Weights of a small mixture-of-experts language model, trained from scratch on English Wikipedia.
Size: 11 layers, width 768, vocabulary 32000, 210M parameters.
Experts: 48 experts in each of 5 layers, 4 picks a token, a sigmoid router.
Training: a variant of SOAP for the experts, 317M tokens.
Below are experts of layer 3 (counted from 0) of a mixture-of-experts language model. Rows are named router (the router's row for the expert), gate (a neuron's input weights, with its number), up (a neuron's input weights, with its number) and show model dimensions 384-479. Each number is 500 + 40 x the weight over its row's rms, rounded and kept within 0 to 999. Numbers have three digits each.
Before each expert's rows: a language model's description of what the expert responds to. This comes from a sample of Wikipedia text that the model never trained on.

# expert 32
It responds to: Articles and markup. Very common function tokens: the, a, an, and, line breaks, heading markers == and ===, table separators and pipes.
router:439513595503386459478478487475477535508514529540505510517405550505492486489409473536473503494573463480467467487535494571488574558458529445406497508495504478498438454498597458476430534449499488552466490502498556470511519474568544487489518552555465516456449424485484521456474476468372433471
gate0:484495411543536483446503543545591521482545482489477514515513491467534613500578472487524559489488542496455508603505461546610480511473554463540477515447500497455471570536579527518430508502444498575547522495472519518523412519491495476492557495506559486502553544478535535511520460493511473560
up0:496524428496588513431465527558580511487557517499468520526497461424504641456574412523563532502462564443412479538490501475505467463437493483526475475449446500510472556489547521520457473492487498561525548503436555423536433553476480467491570536498534486472501475538466560453518513443493478527
gate1:486523491518463449458541526488514485528500519445509497468498488545453557482500546514450535490443434517482534476514380521534517471547519476540506517536485477499436531511469471472526536513499510502401486501490521491499493466412541497453524555477536518447532489446519427474481478491520522490
up1:550445549546412462511502548432459468453504488542504554534475558516493516507485459519511508473509466497547527575467459477511582576495461457511458520509527517466499589464500514464497549467535514485422513387481477500547496433485560498548494505573473495585493521516522562504449547555517460510
gate2:478485484460510482549481498509501501501433487477440559508538515536507498510518566532463480575502519494443474466545480459534496544507454569449521460463483495504469514533540437415506548430527484494501477514513449530457506479489486460459611509430547570533486567494509457515532566554509462501
up2:406498475467463444497505493471521482483413539506460550496531522545515508489558530583424491598514570502457468487512521449509526484483423544442532462467517507496493502521544449422515569470508458496474520539512489540478515484515474411493576511393493533548445511489451465579548510527564481521
gate3:482473514481481585471463475504475445519442452511522495572511482511453532548496468450540482435494509550529541425520528513500399501493512453537485448508542455537507503474502437542523483485500514548593412493488443542461524448559561584549550516533476404368533469543508500504560487519477523472
up3:478438545447464607497487501524519523543472497477535534504469460526516497516440439523504447488502514504481550496509470548479449458476491519478510511468560438544540462523508461473526518421495510547592416484513470539424517477517480581535564539536488511428533488517519527429510459519455473482

# expert 14
It responds to: Line-initial fragments, mojibake. Tokens right after a line break or table edge, such as The in Theorem, list dashes, pipes, colons, plus broken non-Latin bytes.
router:543480555534524496486456512585464522476504477538420488528449546448437554498533496497501473501512544518526497514569503579484533549449563475451450452489452436497493498526572502510498490480492470482458447495490472560500520537551571483524499505582465501450512458531489547475466513443433506503
gate0:508571519531569575458459522540506541518564536565532455496506492499569455495445516454514487471460481469473514502521445491539477468502480496454557474521461443495466548532495468461500523487481438403519499481440472522493455522561511531520567540564522543503528476565464585527521521467525409501
up0:484499503465492378494500505482511480516529464492513580558532492480531455568533553508487586455535548428562441476543532490461547527475498442502537468506496497492525549434484549502535548451453473476461453507492516542482485570496486508510566496528438510526488479472468430439437550483540473521
gate1:500460450522529461470541569461491506440492446447544609465448531528529441518479519503488540479427440497480554487520576505461420477486493511506555538462549479475545521424496480460532617545463482493602511457437463532547492482419575465414534528484535493529507520514525490462429471501513583461
up1:500494492473548513506514354456488504546577552464589446575524478478489533554531448528545518543465524465484519492507502491490456558474507467495412507540425487529527507476451483508421438467496514553422454576464495494524485514496482554533485483487512527523430484514510493553495533482490525499
gate2:479471427466540538581493499520535510465587514525500459538484526432483501520420509508515488478471519551603549508539518570570501591548461516525488505503511398437453440438482473529500521468578522462494478483503449501518436447422565522511496486470557444521444407481531467476501541559502517632
up2:526493533477534497514505513486534508537408523423426435444456506501461534559543493535524518473525456472435484479484517416413445454435519550454504486474466440517412499414476565470492484513491454505499429522469575522448535510509587516430497489507399466491546437555433488563502485500434501459
gate3:453426492482539517504496535523578530505441496469563550515526495458506472563463466434527506478513544503496486506508459465494536463514524481504509513475483529458518564541488545502459555531537517508531508508539537549483446520448514382496496442484566500615542500484505429507509462465489416490
up3:533548523531504505489532481460479524484511474573520486502421551589434541475527541524470492501505520478458523525456573482484414526554514493507530518519460503576489418537537466469485446465478467440493497519466500478468556478563471636482446522500455520448490550518474552475499488494513555525

# expert 31
It responds to: Taxonomy and species text. Tokens in biological classification and species descriptions: along, genus, species, Clade, abbreviated genus initials, and pieces of Latin names like pen-nata.
router:482521471510507463514549536509490483537503499443431486450562435550508480519490551518470527444473475518518485529491424562452589470479428542550526479496449430430484454503470504523500563539509583526503448465499506519552479517472473510491498567493546473529448499538524441427558526512421501569
gate0:441464489515521443469491450488550529579488580527520517516560526508512550452497528531463434456499525520461512420473459507532485472479476527484477550462482486424478531490517576429490490478402521485528491524524496541463436471594430431527579514473474466533542498447482500505568487507423544452
up0:511481483497485466464490477516488426524542424515470615498477473519468477509529505537478542557572465571471413518487473512506568503434532463538482430466477481543440509481493470630475452527513516491523523511482538534483562542453533555484551467499475495461544506557503482490483549452431559495
gate1:467551536515575506404519477468539483506472454427490565525463467507486549505479504468490476466510544515481491544480475533514445496409448440497556511475556485554502516484474580478511473495539486469536525483498480494487495427510470495486524498441542551550584451357577556510459515425484473507
up1:467450474421530556534515579497524553506517531570544509478486408575491478561520563504494503548469510509540555476600515532508544542508492509430478460498519521472425553500564457493422501470462486456513471570467468508433490565549520508576450525517536483480494468559469562456455470515481506494
gate2:448469516483487536522516564514486506423432509507466440491466545483469449621510509509505549462519480476538504446465522439469617419503529563430534532588484500512510409494552485531508553431500525503501526485449407514460537552504530463502554551472448519520528559520463497512478473478458503509
up2:487532522480464508477494428482525503599606549459508602549496492459546512498486541469588504512505574505490495459523433527504411411513529527492502537495526550483605538504449443503491417547398416570508458499513507428527527461461429506414487392488539423493516467467548521553514475525555505435
gate3:594509451495451471490455523534524451482503445508423470504599537532554448521513533459417517487522470523576537506502435439473529489493499586516482485523499539483448486490526532540523558482535536529521488455525520398481447426524538468470482522559481518527458438496481413499486533532522525586
up3:416521521516578523474556448479488519473460558498537499487425461465454536517525454530617458495472493424449518490502558548503498538514532420488513501467444479517615574470448487426477444555487455497499531503494479566484525524437479511506531448450504489490563562467509588497470457469481474406